From a checkpoint of a small mixture-of-experts model trained on Wikipedia: 14 layers, 48 SwiGLU neurons an expert.
Below are experts of layer 4 (counted from 0) of a mixture-of-experts language model. Rows are named router (the router's row for the expert), gate (a neuron's input weights, with its number), up (a neuron's input weights, with its number) and show model dimensions 0-127. Each number is 500 + 40 x the weight over its row's rms, rounded and kept within 0 to 999. Numbers have three digits each.
After each expert's rows: a language model's description of what the expert responds to. This comes from a sample of Wikipedia text that the model never trained on.

# expert 25
router:435493581511483513471497542520582537520480505545521439470457473561483515472483506520525512511496510491563514455493471496533503418545535491484516485504465543436530516611554429466540563502510455550556412476452499458486516528500443511442527531492493546468471481544530555510489473502468469472587484505521445485495529407452471516450451407559545486488465514450474426495539548477434504508561
gate0:452476539459451516521487460453472528513546480607480541467515516520498511544568482515543609511571507481463517463477507559482492526557522500520488537527488531492451450485554482476500529522507529533559467458466496477515489472475423477493501533525529512531365571569530577484484456443527441527508488494449450522532554461498525478492445502588544531519532521435498444426482554453562544493501
up0:455490492447447486488534513451484498492459533577515545491480487488456499483568488551513537489550539373451523388506465494471514511581480472551516525539506504498452522461522475488488547569465553523487486453500493481523476473469451478470480500515489480518396586600493546546474455404470491536465476526440433511548468493506511473526429542536560536529523523475520516501464495488509555416505
It responds to: Clause and phrase linkers after commas or nouns, mostly and, as, that, which, or, but, who, however.

# expert 58
router:412503531507476540453537507483533481520491396559510412499490479527492516466447562496517524577500495512555445471458515528562425471512520447426489450492453524405517525502482475455512520470500483530526515443457539480512517518529383567463515512524455544482451477546573534511457510531526533462531509500562478434546510454498451614457438455495495501443460502453505493492545512488486493483521
gate0:498486517534545523539449487535507495529501442500424516472486528511386494587532543484584527453518538547520542470507494540502453512489494490533456425505449497519482455539481522440500496542459502529524556456555471559447548516466494519503492555532509611443464519472492530542504487465527492474465512477524507512549504497469474489477516484380455522483399582487530467473587514536509550479406
up0:486505523482441431461530510492502439449453544486543535525475473467561532465466485442457424553508521485481502492499514462505550487503560510478523580509531488488561506518478498522536531514503550522507459545460481482519499481494551480461476448479457453553512482557505446442536468534411461536464506520475500462479454534482496548531539484625590494454601412451482483548441506503470471446602
It responds to: Pipes, semicolons and closing parentheses separating cells in sports and election tables, usually after a number or name.

# expert 39
router:433494530565465490474548518466573496534539494601501429467456473539449495475430508448526520505493519531505468495514507540529490471515526510497498483465508550483504518552515507483511497370434522527514495482424516456489536521542434505509511578523494501492460438520519516540420482513507543479618570468557492487531484442465462526490439497573498481481481445478576483390527542467444496533505
gate0:583563571540450520521479478510510470495513491510530474522475494546435490488518438522453401463505515514505542446565469525461567469471499528452567457468545494526469510509459493479460440493461548606583471485567522551544505556437487477488559541509533460508491450459520439550448464538485454491581486507518528534543508467493518515472432592488442557457522488505489524523557497470516512440534
up0:504440490500508468458476476465497471477482462504487407513528503456495543515487482444502456485464472533522492429456547461529538499387515516447468443459445420505503457517464488528486421502501513551555470477484533508509456512473480545524476483498513542523522437524487423477577518470504524560534487492520545512558439523517456589462422580469490507416594445586428481546524471520497500479481
It responds to: Articles and possessive determiners before noun phrases, e.g. the, a, its, his, their, plus possessive 's after names.

# expert 4
router:475501565519464516485509502481531447579504482514538481385509418544500544472471505492501571486531487500508459470484496549552476478554516487450552497461492536494501576505514428440562528457472467542541414476517502477462545526537462514475511567548478516464491481531487506525422545532553524470496538507510483495531495503491481607356459459523487503456499478486487454475519555466476509380512
gate0:463505568492495511490484459506531478543476502440522551529469461580530464491494496498549447482585469456446451583478492477559489480511514510531530583425539418551525506528490514498489508476462506546482503524485488460491548540497591507408544477491399480492471507564452415481473474465463538532483517532522564494533480490562516491469453428480554470412490519479469435482458516509482578486444
up0:510436447477466510477436538517446519476510518595410471448527524488495541470499509498431474563439499517582581470497540427487556538517493468540497453555512541470499501477460500488544458534569508519515459493515519504474454455482423493528476518493618545545521520453578524468463483499575441468544400500453447501498486507425483470523490538483506502535525520498480568528519494514515450530561
It responds to: Digit tokens inside years and dates, mostly the second or third digit, plus month names, such as 20'2'3, (2'0'16), January.

# expert 20
router:506566466542445551481527551379447494488450466520529487469503504522450506486427528528484530496580386568535485411476511506509492469508507418492566430411474530526562485514519502443536533448497569553453539469498546529526521516510490570489455570521497490475520501558538521483492495525539475468492497461516468496508567427480444513501487451515536450488471480460467514491459503448486464423505
gate0:433548459544514537489524511500484490548510480496498491470424457549470467503469509471478546523432458609506523473519538496502509472493523489528485493464533396457565491464491510477404486462572491401494446519565503421428450532527586489468434475597498538449530522468512562502481558490533492539516448554507505514485443497467481496439442530510515443525481490497485495479499524511477546443574
up0:452458468549500564566494500456491482509511496513489499497464515472416445448539494530439451537472406548478457485479529489517623525505503460493510525468560443497532535591503439564486472485471549488529451506474428477455459475504512471436542489552493403521444468479504429491529553473510534487494465577510525523474520486484474516500525524456476446513461441549550495417492546508562478431523
It responds to: Capitalized first pieces of proper names and title words in tables and lists, such as Co, St, Bat(angas), Palm(er), Chair(man).

# expert 18
router:480529574505475553487513509504489438565495443533544501437474441504496495509495545482567569536532484537513453465476464563534469443545544515427501492500500551505498518521513415462564518498479469524516485476481526491476489546585464501494472561591465609425470476524503517568393516513498531476522605499515472474534534497484473554464455431523512465481477521469530434474523558485472459447515
gate0:481430499502463480493449480473519479487489446462473498525498553472522501525480449477549504496534520456597428551546471418507553491474525473500478509456465504486433502441482553546430490545473544522577480425468440493543560491525545571466426544519498426550510532478489482518489471496581496538445475501464540487474479441536554463592486578479498459523520525481480561514404510497514564540476
up0:503554537528483480543517542477451507469535495479437478493440506477450451496580569490440500439495472553507462495494481523432455475522554511480520454439520504520507511531483437496483470482488537469390461487520541525474398556475444491503544527529436564454463471496490535507545509455555467507472527456552454525448574485476495580494463404492531587461447530514518443534522480530427496459467
It responds to: Later digits inside years and measurements, such as the final 0 in 2020, the 7 in 1997, the 8 in 1.78.

# expert 24
router:514526597527469498451497539523499480538482474493542465497462462494464535490433507491554565547538477500518487428525495513538507464554567493443537490449506510468485566564448465419509515450490475511538506467485564483510518494585459498421485505505459541428479455555505579599448477562509570439505529468531438476483548477456475539523449500512518490410469473424546469529533532502485465490551
gate0:530474560508517488496477587542497510514531459470522470541505497499474548540556566543557435499551458545474509511563460590477554472532507562435497535590461543490499548419530481511523548456507511561448441472530523510503575481522471506521473487475561503493476447468547476563549556554448524491510481594520543560521505492548478494501519526521511496485526544476466444519453524427568413546495
up0:536485467520554568492534497415418482517512478506497484495551527518433495543560498519457486495439476440549474440530522457509457500530497465555476531438491494515501436546565504565517532484486537461485480505548477483577584425549462568439526448561517502496506560525433484486468498445505513473454487498527524486534516543453458540511537411445505548511516465440512538456485392478508559444482
It responds to: Consonant pieces and endings inside names, such as s, k, heim, ek, and byte fragments of Chinese and Japanese characters.

# expert 15
router:473583504546467510452505599508518444559498409541541481469462472518489530487491497489512521536499477503504471512439492534536433496511514531450612492444484506469544497515498488501546545496403515505499443444436494480455525493509483538495487498493442646487380488514603528488482467548563515444561559485502492489526541495494474553440476487507503489512424464493532519512487503489502503533519
gate0:458496485487525482526470575420460472512477532532453506535416528528494446511544525492451501423481529382475520530461507496570445449545406521469490461454459491528505485573503485488504486495549500462475572496481534522463498511424499483525531468503573498469431530544537525509537519540518558544541543454465463573423542521423500465483462529531516536488499538469597478501559486485438504536471
up0:583413543481559489492531484574481485498486467595534507517522485534522472486558502561535538443438533472566504529556482447499514461496490531512541501437500469513493594505459493469488509459528447463483508469499483612507491567562490521463510455526524491493537573509532470495475481448479503539504518558538505542448530506535503506515440353518465480506553486478433534479514495552565432519478
It responds to: Line breaks ending table rows, list items and paragraphs, plus == heading markers and sentence-final periods before new lines.

# expert 51
router:461533457542521520480573533487473512524481415501516477517507472557476547483496498447525534554534489544588430486479432562523485477498565492473526437498521529429509511490460413422506555390469428495512411473411506436480597530516494491466479520496501496489471487531544526518492558541488518466516555464592451498511495433501464522473496442566495521488457480524507483485518546475456456495519
gate0:441482382463464499534572548478518477518523544583467468404553447591471447485577472493451472581526513481498461462526481532460550494500501469493547488532510476433507563499489542543469436544487448489477489438489474527474548530499470483540545477470500432497493507489584541454525583504455492545516529537502471471450473440470551517478512492540517533430481557520479454531476503554512444476479
up0:502487500495558514510515470532460581465507455490547524587479501501531507460413577501486504489454451477484563523498589448539504451509507451453432461445454564547487453480505489443497479496556527510535527518463592451522473526497509494490435495503471535515534512538466441473531419463647513534473451502507552527536515566537451499488437488475448460541494423562479526498499518485475507486512
It responds to: Verbs and participles after was, he, had or to in narrative prose, e.g. used, allowed, formed, has, made.

# expert 2
router:466527572521447527457534536436510459534448514534545455437419461541467525463438532498535509543527469528552492490408466561539478500540510423482561444452466560465509499514515462451516529491459499534501485483510519402427545510553472509475452521609471572490494465513528527517493472496503546478536520529509414486575586468487512552470460443471528458502476494445518487502460548470467518482522
gate0:461526567465491549427495537444502528479483490452500530521526476505479474452545461463479541489509516533416477569490495537497454526494529442456592409526472483540506452558464549515473489470504560593529441531406471459434591527575473522507533552480530493471510546466554505523462522465487520508488449500566474535502543508506468520518497537474538437531491450445448512585482436550503468463516
up0:488523513484450525368562552459466511497550480469478541476518510523523523490510475466416510553457486548510499550540516502438500585490556444489511495497508518490499536481493497544465501449541543534584477566430477457522573521586494506484558587563485497558499460481506542518470491501442484516504459547556587545582536495499501531499493508517521508550441488486470522555501417549443540542491
It responds to: Verb stems and descriptive adjectives or prefixes in running prose, such as complete, remov(e), join, different, former, pre-; also year digits.

# expert 48
router:489482545505475486466535558473517451561468471512569451478522443559466561491492540544546558496536465524534425469494504527535472485493545486441516475441491506486515515518538446445519521406479436559558479431441525470527500514555472521480531484532432522450475461527553528520511504552542586482548550469557461444533536446474468558452465417502500471436484489456514500457580526484472418487525
gate0:491482495484456532517496505467429534560513486552546542536504449495465450487504529520474559500479471494473486470479448549396588515507530540458445469505548576472444491539549485477540494424546489487551521460453487431430490499538496495572441503514402424516513483517474520460480488517507538410532526477486460536491532480468489411453446481467503520514501479589518542539506468436543522447428
up0:514476524496519493475494534537527471420452552465481541477481509546530472552486527518566452584476502470517548569514503464580450517536407446518527528454432525546519536434484502451545519520474499497510484502497472586504500548504531440490476526536578596516460459499556434490467510475517437594519484500498557458558446512591452524536537530513564495530514527446539463516474551483488475455520
It responds to: Prepositions like for, in, from, at after a title, person or team, as in Member of Parliament for, elected from Minnesota.

# expert 30
router:504495537524466535445532526453482444531475485513568454461482453529434565486439547491525545527538464517538434419483539519548474491546573469455550485487485490471499549547487451475534525461480520538509471478494538477495512530574463558428533515562454520439492451551538550561457473565552551454541553460541457478561548451436451568479454471484502488446473422437513484492509514511473476466537
gate0:501506497519439476502478493476497476517475526451463527462474567508484523566467552511507509493504477458480424496503489558521538457549558479400459529447524405502571524432453502490492539529450558540536508467488547480550511470558511494490466500479526510433458566511497459525459459557539463480484537468445492366421562478498508475518471496468465489511410519416516513527435511533452538511573
up0:623496528441526476522534477422503507483545473502513513423456531532483510463543570486456531490543532502454521501588477501508390573503489516481499497556494492487529524509541494523569494431483578437518497507483455496532489567553533421502444524478486469445497559448537520515482518461466464457483488515513475463420497396464547509486511555486500454458536500437509530469486524544493599505498
It responds to: Spaces and capitalized first syllables of foreign personal names, such as Ma, Ne, Na, plus byte pieces in Chinese or Japanese titles.

# expert 59
router:495527604548482505478511524449525425550457508511524480491507388548370546431423537506533497519522438495515444487475434506518419492513512434454523484406439577481494558539485473500515566446487522511510463479516525467506542505554485573508525512496482498497493482506510506512471524509509547501578548488557482420565543500464497538478492445526534484497482487490491462511485508498459412499551
gate0:519498542501495555469519482449490491490539526495517542528491505511496528502484495565382532570506504483561569501517494536492558516502493499457449546522522520509528550514509491479527556423607517406479511468431519597530514524523426482538418531574507425508494496471529533453478482461522483512510541540518533445457479473554451487485526524542483529518427495428526498505433482424515453515600
up0:481537536472497477468525498525524479427459449538403489448478525543505463511498519485497538515540491471546592499558551508507544445387485526484528498401515500586475425525474512508473513504548450473554504520444460504489467497461538553504545463450497485493570519488484522523491496568480592502505480483525454529408552537499487510557446526498522478500551469483473457433589587491546469488480
It responds to: Lone space tokens, mostly after table pipes, colons or commas before numbers, and mid-sentence spaces before words.

# expert 31
router:478520605538482510477515528477518429547461494507512470493506394579397546432428531493537509542524432500508441487459456529514427492536517478446520482411439591488507561528482478501513562457484484509512468482511519465482543502569469585498505499501482503495488475505514511508447493510526554492560564494547486439575541488478493547474495424512539495503501502494503454501490512498460380498531
gate0:500472516557529530514546493473478493460497520481533496490477499531452492521515557536447474525459467432484526429404533514497492501477574542524515580490443521519518574486463481474538446562469430441440556569561500427549544496577444448466481496509524501556490508497485450538537450509500547494565538442521505488470522491515431487484501402500456468543485501471459487504517464587389508532510
up0:514439562457466533478488574458454483413547501443486513500469526472469524506603460540506495554463505524449562453476444507513462492427475579519543553512430514516507479467503484504530432469455485450457527554535514492557583521505499522540507530521457474578552410499482436523516408528516542481512494521526514522500481521536434487519512421541458480444475508501451454532477464539507574462516
It responds to: Standalone space tokens, mostly after table pipes, dashes or commas and before digits, e.g. | 5.1, 1960s and 1970s.

# expert 0
router:460602558527444507452529524434475477518449509535547457461448455544484520466436513496493504571460481512530487417468493495544433513552480356484548406475468545462511513528498468465513565495479488531523474502506508432423566532538446519448500558565481550502524478518540520513470473494491529481527525522508440500594581485476511543463453483469492442514495504467528472488485517489452527480513
gate0:585473527591501476496484562465542521470450517522524479535509450483448524529488536476443470557462443495531538522521598516530498497549482465524445456439482483515483475494466511455496543502456442478516470531496565550494541479501525482539510563533494439484517484498539464491545542520460463395605423516477515499472515486547500478583503440553525514468445506592530415512557577482533505476499
up0:472503395435493544529525467536478411508549524539486459499526490477524477494502476490530540506566493507547399521499427477473517461490503534459516597481514507508498468552511511505555490535514539535495490428562468498489411473509497501422504459496483547525432484463541492484426559544507506585401593465537513488505508503480463496491536490416531461525553509429447548485521448474509461529472
It responds to: Opening pieces and adjectives in technical or scientific prose, such as pre, re, con, relative, specific, different, traditional.

# expert 17
router:485502538524473530458529545446563449538466503519546443457512436552423567464448535472537522518537466518523446423460534524552484494494560450450547472458488530465508523565492458474538527470484463548523469442495547468459513502563462550438476520530452540462477456547556553558475498578556551463547539456544480481547547455470461568468448434512521464459465453472506472479521523496489454450531
gate0:453473466451454542463565506529500515470480429504577573465549542550413452522457451535510509505436540545537536441544490488535448493467527497482486396499549552483479496489497566501490509456532519528543476485494598519507534525540514534461483446463507500473512535549501497516488551543465543504503473467482502444464414429521521528548485429551431490543481587517516527505538410476481437471510
up0:531504539505464552551467513494440452507471513554432484450514575485505553523513444543542533486439579522550448492437441510536464481502517495504432478510532518543542496453487541496531464420473496538473496511518527535466475516473565558522463519587519476575504553479460533507447496489468541424544544521483460390477526539513444490458534480581489554518490516526547491478574492526545597486536
It responds to: First token of capitalized proper nouns after pipes, commas or the, like St, New, Nov, Washington, Grand, Van.

# expert 40
router:434527526516471543420557511529590493505513503545496482488491462507528511460510547475600543581550477561591523512451414493546476453598519508473482476459464489446511557499518481453514558493493488478542475485445541436476542523553503582423482544492467519445477452504500502526505566508551500497555517495502476506526463495473430547484465492544503467492513530486537473505508579464412466482567
gate0:427450578519514506451533544558524492501536508528512477488488484471508478513530452479509539484521425480452492532467501558474541488518474472474482559418461443464514516455507521497463505509464497431536433518473506474471559557595605574557436504572397487531477430572516465523458481469481484569533484483484517487482482544554456540556483519499472512457496527453474523504449528494565423534463
up0:490519377444461520529530479428516433488446524492527498521487521554518531495499496505543477465480523482519513548468476502549408515454491540552563531578544521512543446519445429534527459455559477537426572486494518468461479499467487490534499459423590530461457570540530539530518503510515515505427518500549477507505481492482495510434541522522550459569527549576559466477564550500491559487483
It responds to: Word-final pieces, mainly d and ed (also n, al, ist), closing verbs and words, as in singled, nomads, glad, spoken.

# expert 19
router:452469547504451500458501512477547475534465481488523446521404451489489500457482506546531518502469533601567482509471491511528461489609515496463553466471445526419547527501473462485519512471516468535490464463532527445507530477544476550441472560504418541428510439577484525531488512534475505459492548412526487442508477503463465523453483498530536444418459444495547497456465537489391474509533
gate0:530481527493453493513514506478570505473506524539483515547431530526481534516444586465500489560462597533586545607465479452549540523497552520505553491533497513473554523547489533508489498490479562482469494560516492433527476444533538532552450493517528539511485486536513528592544517485580471477455437473477484436525466543466441469531590489502535439484418411465518528507461541517490542503520
up0:451513455520458467498498420575434533593517458547577487472569532502509523476535468566530521398494510457478468481541517615466517468505480504507465487515493485478477470497497533475503484525531462482539533533531506544423500568545482530547543499422476528468501514471512520440481452516463505450522463552552591575528543493556565487491453455519469512539565577545487508541527515519445468501509
It responds to: Final word pieces completing a word, such as -al, -ation, -ology, -s, -er, e.g. conceal|ing, diacon|al, techniques.

# expert 44
router:488474513550476520441509542480545487557420486581498478455442477527401571447471490526522556533511507531524474479463505523557450472497497508455511499506505497484505546495454439485518509477497495492536490486449535449515516476534435496407471516488427574505437440520521573513474463522555509493549513453517496492526612485429462566444450442494461480454403504421566481501516515475480471459495
gate0:537530525606521476442523515584469550466528516492433535562498476527480556529437486532474544554534505454518516491525532426477466489519425458421483560538476489478489569535487470480544465520450498437507470492523459474566582477516506485471518519547406487541513578492555531512532517534471548467505457556469531536426567517521463509511491491504450447480483474393509482499456534475496443457491
up0:473515476577529514449557423549526467513509415490493503553473493494442500459532518486459519515537532482522546558586481449515435546472478496467529466591489423525523572463527442522502461442481458518441509542505536447573522459514521467501483539465501521546415578501496425542541436512478553506531505567470547498454543498496482528490443500457553495428499457500483531493473544504540476423532
It responds to: Sentence-final periods, closing punctuation and the line breaks ending paragraphs, often right after a name or noun in prose.

# expert 42
router:449512481504466544426509477527514504494515508521502454474450478548502499469483577487550523531514494562560517516436390498549475464573546522470507470472465495494535549491485478464526516466472434506457517449480559438436545502539473566478453528492506504466483424527498530575513523513499531478530513463506476485526490504444468518497436506572521466458518544455533493498509657440389440489528
gate0:467540447497493488433496502499445538579573573506570507489431484471528504427478503460452436496508438568535504531517515525553524490495442530498528534471475498543555520456416545443461517547478466430504465487488474526450478500557526485510448519504461467534517491488560535487478414487462463511495563492548501579526505556528530502512417512523478513429452556431461488550528549530430513426526
up0:528482516495535531509516572483520522406368512473461525486504499523472589543510478524549526508450500482467474459465531511518492470537547491461510404540527431553467497484465528502488510471507525550555512569548529560486559530475513558508520541552460506589449419533449461533581490501526469559508431485475451543504487536504489477465469452470513470552517434508537453489417518523505504559464
It responds to: Endings that complete a word, such as ed, ated, ing, ly, ical, ized, often in hyphenated adjectives like well-received or two-pronged.

# expert 41
router:426522511525443488464525484523573511528465459532513496500409469527494534489514554565493518488523477576545529533464440499507468467558480479467496436514387508512492564481550464474539538488490541557491397490512548464443569557541444501481461508531447510449466449528497503542469500508481539479505522470505474449539514479452462519449454511573554491439483493459571494467505589463437436540534
gate0:517492477476527534468517493506500520409477543503469472546481427591495416511434504510568453525504457478451542533520531502573496546581459463487468443502449525487516492509474386505468461487464531501468472499535538423485533518481476490505476496570539503511504467491541530544392513494454512493547459518440517607563466528535512469470410463450518529444570499550501507474477528465500513541457
up0:503462549556545492488549493462507475536510478484520494470526561470458500434521483510495505540524542520551565465519494553466453461518519515461518523490554524520479498470484607505500509467522460476603526513446470559504433498544560490469486574467509485511576560513437527421564484460493454546491578544471457464485562456452427520484584492475530471590511511459535504484586493552512503443548
It responds to: Derivational suffix pieces ending words, such as er, ical, ation, ary, ist, e.g. commut-er, Aeromed-ical, Sanctu-ary.

# expert 29
router:473496487549471543401570512467549494510520505557521461464463440513488534504483586467515514497507474520505490470489469489572495482584499495449558487453488497479485522537474478454533526495504507523559512426488561493490572480546475519461531593484428552476468461518499536619449501564493527522559511494552488484501490475495470537507466493563571485437472559455569519474551605453499497532561
gate0:507476449549492469503570500509571528479526527562451521459494425472456552588435521509527554417455455467483485491490491424551532579480560488493565491553492481474553536562464531546465574499449569483489484532429552473477574492488574514477503519488454496528508509527458564448480437490552469539503498498562561522526523432545538474510493508489504478524443468430544535477517510499467541543516
up0:534429476517476477511552422538515516492546544541488537442486439495505518553444541544511495428413477481417450482430417532524520536478501495472529486553518432527576540523463512509529574519556580477480483494489551532409593484506522488451522488507484553518533491473436529508446528523498483504456508481555532526497488469603517433480553532545512459487491459509513523505524552545491510555551
It responds to: Consonant pieces inside words, especially th, st, s, and ordinal endings, e.g. Scun-th-orpe, Mon-th, 2nd, 3rd.

# expert 45
router:466492558534478527461525512444523468537502482504519450460510412594461546485474564490518536580519464526547447399454516547564486476548589481442521466482500540466534527519517447505544551467461500519516442498507546442472497526592450520457495567542456542460482475532518546543447492549543538489576557474524480443530534453452461553466480446502538462475462477459525489477513530477474484461522
gate0:468473586485515545529479406452481585485527439497463523499536519521431550581446492506462542446526438604524496400454560457530477506487536559463506473474564500550478528511553491516552544499451536477498502463562541531534459542519486519494454589487480457443475521470507527452454538514527506542543552497500468516474482494464478501538473490445506504527478443515565560478547508525462481428473
up0:533477493533556494437527451482508583504520524513491479457514640487489472556424453480527491457501476549520453517434530431553470478556559528470487511469514481492584492469526498499491522591503581517501499575532542525488556505485461481512502495518473505466489527454414467467523496481455497428489461445522504451580479475521474500460503524415491484519518495457581588538484494553479472429508
It responds to: Standalone digits in sports table cells and coordinates, especially 0 and 1, plus some line breaks and capitalized name starts.

# expert 63
router:469513581539469524427547556480574403530522476561513419482421481512517522485433512511500569508487467543533500494453517535547461486527601425461485485488520523504519579555479450510508552480480454557544507488462528505514515526523428516483555516492459531515454463513514545516494458529532542418533516498523482493577550498517452518462462426495494506480483443502538505439520505481484483489627
gate0:518493499457566518534475466474465467529507464534563535501409588451473483496505454528517528546424507548462417524522527470486476486486508473441466524489541495469457517531488523476534539463470531521534506493472514542520477566460588507472532540516508455559470560490444486443424543560457524481519508565490496538458485473528477501449433394592473442483520597519491526453536491441517559486461
up0:501457474441509536521519484540465473477485535496474421445487591577476520461516510439429513438456485533500475470424501501580515541461540506532575502524494581539603506486484459451520536492484436509515431540468487431488540494524495505527501451472505519505538456473600480456537521570520508562515549517484518504498471559443477494452503498477451424484457426491457539548430464476498453524491
It responds to: Opening quotation marks after review attributions, opening parentheses and brackets, semicolons and table pipes, e.g. wrote, "Fabulous!

# expert 7
router:523533517539464530450541536449492444541465492519526445448514434559453550452441512557502535513512458532535452425498540543546488485513565478468574456460471500463540499575503441485540527452481502541455477469498533477521519549573462549430497548550451529466498452531529548569512507561535536463549531471527474481545537463395464540467459457518495431440478436473508487495486529487477470434526
gate0:494503538504383538476556551529469519518465495515471399572528460512513523502497442506462493489540579484558536403564553511532510491482472544477558532429519440466495493476551492439427501466539538493473522478492535427525547522547522524490484558537467498462505527589487599543516523491509514483514470577513499494501464474526535411515482477523520450453531487504438492500527535570579508510486
up0:455444542424522506482520464451507500527499487508467526428476563566487484477387428518466508520552516466446470511446524452511482453461459495483541569507496470526546564536480535483463459495508408505561420540464518426507528488507456515504555440531521564566516571505495522490516424499494500486455528409562504487537483513505503545503489471529527553538602512524475544542452431467516502518483
It responds to: First pieces of proper names: capital letters and name starts such as T, Buch, Rob, Ottawa, Minneapolis, often in tables or lists.

# expert 46
router:462507547556464507476514495441567418544500494546515462508504452567458528422486495478554558509483487548483518446489496503528456487562490398467484473491503552457493469514478438446538562478493466553496411476516498457478552506555476564483471563516442526477437491484495501561491522619556525483560528449520504476521467475508440548451449506539573500447509524501499460462525564481425509519499
gate0:539502443493521524508504537532444539470464493569465481538472445556518454475494522511525464502479450538442493547486396482449482518541443481460549506527506478435548544499479558474530557430519491457464434513531504427421463452483547487501566520453477552522422502477504455519489512573530506472462429463490517549578444476546506480444497551522502471416505408503513516445503520470514528484579
up0:465507494466481489546424498537485461519543508500497528473501523429571468538479447478476514557534570481531544442530541541552482488474501466519491509421406560462539491546507472527403419547507477463518517528487503549519532588515547463496539517472465495481516446530463551447522517433442555513479532488537517472383532531462521498577496478479526491471535569481425453544511508493418499519464
It responds to: The piece s, usually a plural ending or inside words like gross, disgrace, recognisable, shipwrecks, groupings.

# expert 22
router:465466546548431482421528518486518504505423494549525469521408491522507547420479526536544507506499508577549493475488486512509425464542564533467528448518440521418515590511485422460519518507500521570501445501478495441488539464557475538449537552498447543466468464497524503557517544535476550476472515492502491459514477513481495512463423523521600467458510441490532494488480580470399468492514
gate0:420500542477501483507547500520507472464492509471487492478568507533459459505495478500496472454503452436516535511489580521540500463519510419524493513456480599499492544562533496429428493500531590466531503490535528597528496505503414485498589455587424516445492530543484441518517505516543557461508539551501469489458474482543536499485519440557581387512533499527477534474454456535501545496491
up0:464501472426468503592469454526487461510459516543436516453493470484534520543519480466546547519560448472427502497519487537504450489503515518542437480478499543515499506492462591446526498537591500446474489529494435580446525453480497467528462462520433488435532503517428458483509539519640490466462522435543507528498465516493556496504487491540507513562552576466482505447489422555471490458483
It responds to: Suffix pieces ending words in prose, such as -ing, -ation, -es, -ly, -ology, as in opposes, encodes, electronically.

# expert 21
router:477537529504471591488510505510479422552495458525549490453445454527492511496496558490534560542560483547517465476467500573516506433576517501443502494507486573490503530511499447477551536477495497508509466471463529485459498545585443493491475563592429567427444481525514509571421505507498555472517595491549467479557506506482483529438447487531519483470467499478510435478557549478489406458504
gate0:511532425565540490454498514482534453542441515541393563566552474504511559467461501540500476493460425465473504478457540544449479474587454576487535441575506498489487516543518462545475507489510485537507525507520530521475446468522529483461598498477531516521520424493453550508497478449480526455497508540583507496488495465436431414478492497530467463588449560502472485532583492486499494501533
up0:470525454535471513532513439482519446514489479555472536469558560474527602466480490513474506508413479458421457524568497512454531540513503575448542468581468490458530542558508532546449504517572507525457494483540533521481407521532525466437562464460522514564489475486476535473492460466466490476465544582595589494500486559521504493487464543540469538498543521515466468517530507473483481482591
It responds to: Last digits of years, coordinates, decimals and ISBNs, e.g. 1957, 1806, 1945, 2.144, plus century, million and billion.

# expert 3
router:501515555530476569469500503474504414564513437529571480424491447527477529477510570445522519519512473512512452478493478593535481457509508487453538485484501513489514547511487434474549522477490505538552454470495528491469505603543470513489494548584485582425418469511514513585429540533524548447505607479530498465521509493475464551445448461498486498477483505486533439483517555502462480421528
gate0:519563498469509492503535529496526524516504463521529548422492523512509477441479479553533486474467555504512486456490445493507460492456423566519452539466466488459390476472486391400537498542470607463534445509490478493529530507481485509569498487484491461434481504586471412470468517535545566418567530569495523510527522481518466502492454474546478513534527417448447508494528507503549475486481
up0:520447535497422467515497515455503567516498470517510560433420554511501511493480475507529481512417472441492544493508432488463487516458438567449497498450480563507395498403452455427501495545539563473545491496518501548487515511449450534548425570462552518480450538493477412523514537508555489487486497521533497439491506502528442508538463454506544437529550418477493495466527524521537465460469
It responds to: Digits inside multi-digit numbers, especially years and film dates, e.g. the 0 in 2006, 1953, 74%, 62.18.

# expert 35
router:438474527548472517458527527495550501537494496529523400448496448511465519468486529447533493493550523524495475446522522507548470467491522492482515442405510554423517556540535497484520505358429532520537504490478522460455525522530427495481496549569483516497504450567534493526426501512532530494559598480516500500540565410425473525490488477521523499482472451501542439429571524484475477517511
gate0:470486471513426533477484448520450512459510546542578454557481486479523505509491489429538534482455523562521439550569529508454499491450485514480589438485563466537474606536495460507495452577499482470594513367553517544511483480456473540522461439488524471532525455502549509489483492485567518460509553490545550483497472536508523509512483525427454509484485543490517566430528475518526559508538
up0:467505507541453515503516444552540561431545443498478482534463511543513541506452452460506457491479500605473425510579479455484538412479557491506565452482557489524445523531556450557476505550515480547612504446547518537479472467507463524507496419448533502545524469471568486478497521479555465446503563490531568490547460510543484564518530510416510530502478564549467548496507522502494503533513
It responds to: Articles and possessive determiners before a noun phrase, chiefly a and the, also an, his, its, their.

# expert 14
router:431556520551488545486528519443512485605504429540520493435547461520432496477526509513538524519528449487519487463480486492486477442565545481461462491450459534484550526558523473480553493495499456480557522451474548487510534554540451538498504476568466548508423481516569562578419503531478512497551519436516506492502513453508486552397459487514523491488463570467508461432589522435459470464519
gate0:421498508466519490536497485460579558552472527472510606429549455518479514476526489548510514507527536419484484478522455549486432526529569495614524528536458562480618467546495456537569486514498521500513540468495522557537547526473522503568461470517490502563483498533556526499479525446567481505513516448467533559498515423565515521433508505514510463508471527495529490450529517435490470466562
up0:536467470508479451486495497529457465452447457487436493528383559470522500525494498445487440499481464629521539530505507505522541517447487504434474432483493498484439492466533488445471532484513449530480471513456424418465474539470510508463516540453527576482526513451415477531575477484416513518485524498563547455528521592451482520528488526445504467455493479469549483519440486520521516539429
It responds to: Single capital letters or short letter pieces within names, codes and foreign words, such as K-e-vin, the O in chemical formulas, and country codes.

# expert 56
router:487540572536480507483508524456553437534473495507516466496495362548392531421432521500561505540515419496506442497468443515521427496520504404444559476458421536497502564557528477493509590460465527520550445488518525466499522507548489568504517515501477495489482483511507510502457494509523559503586580484545483440557544489477494530474488486526513482500478493488504466496493508493464413501546
gate0:540537519470511460387496432546522497459473491554408446490487516512433523547416564550465434448533530495489517485549524502483463508524543498442490457524433499453450460491453503500522483577462526559513518474497494513493521467561466496449466509492563481464547449484533524536526462476503483511561463487434498488486531516483462469469521522421538475531523609461532544574485485575504433488434
up0:425482508475501534595483514512488548541507556560459600530500468515472485592549477506441534493459467460547457514484462465594581495462512513541546426440480528524574501429513540486482481455514512472446476456510505506405428488488500562525496532474517488523477509524475486387506554509484452493449482481529545499506518490561533504530466471484488484515527432495494514487490590427455493505538
It responds to: Lone space tokens before numbers or words, especially between coordinates, after table bars, and before scores or years.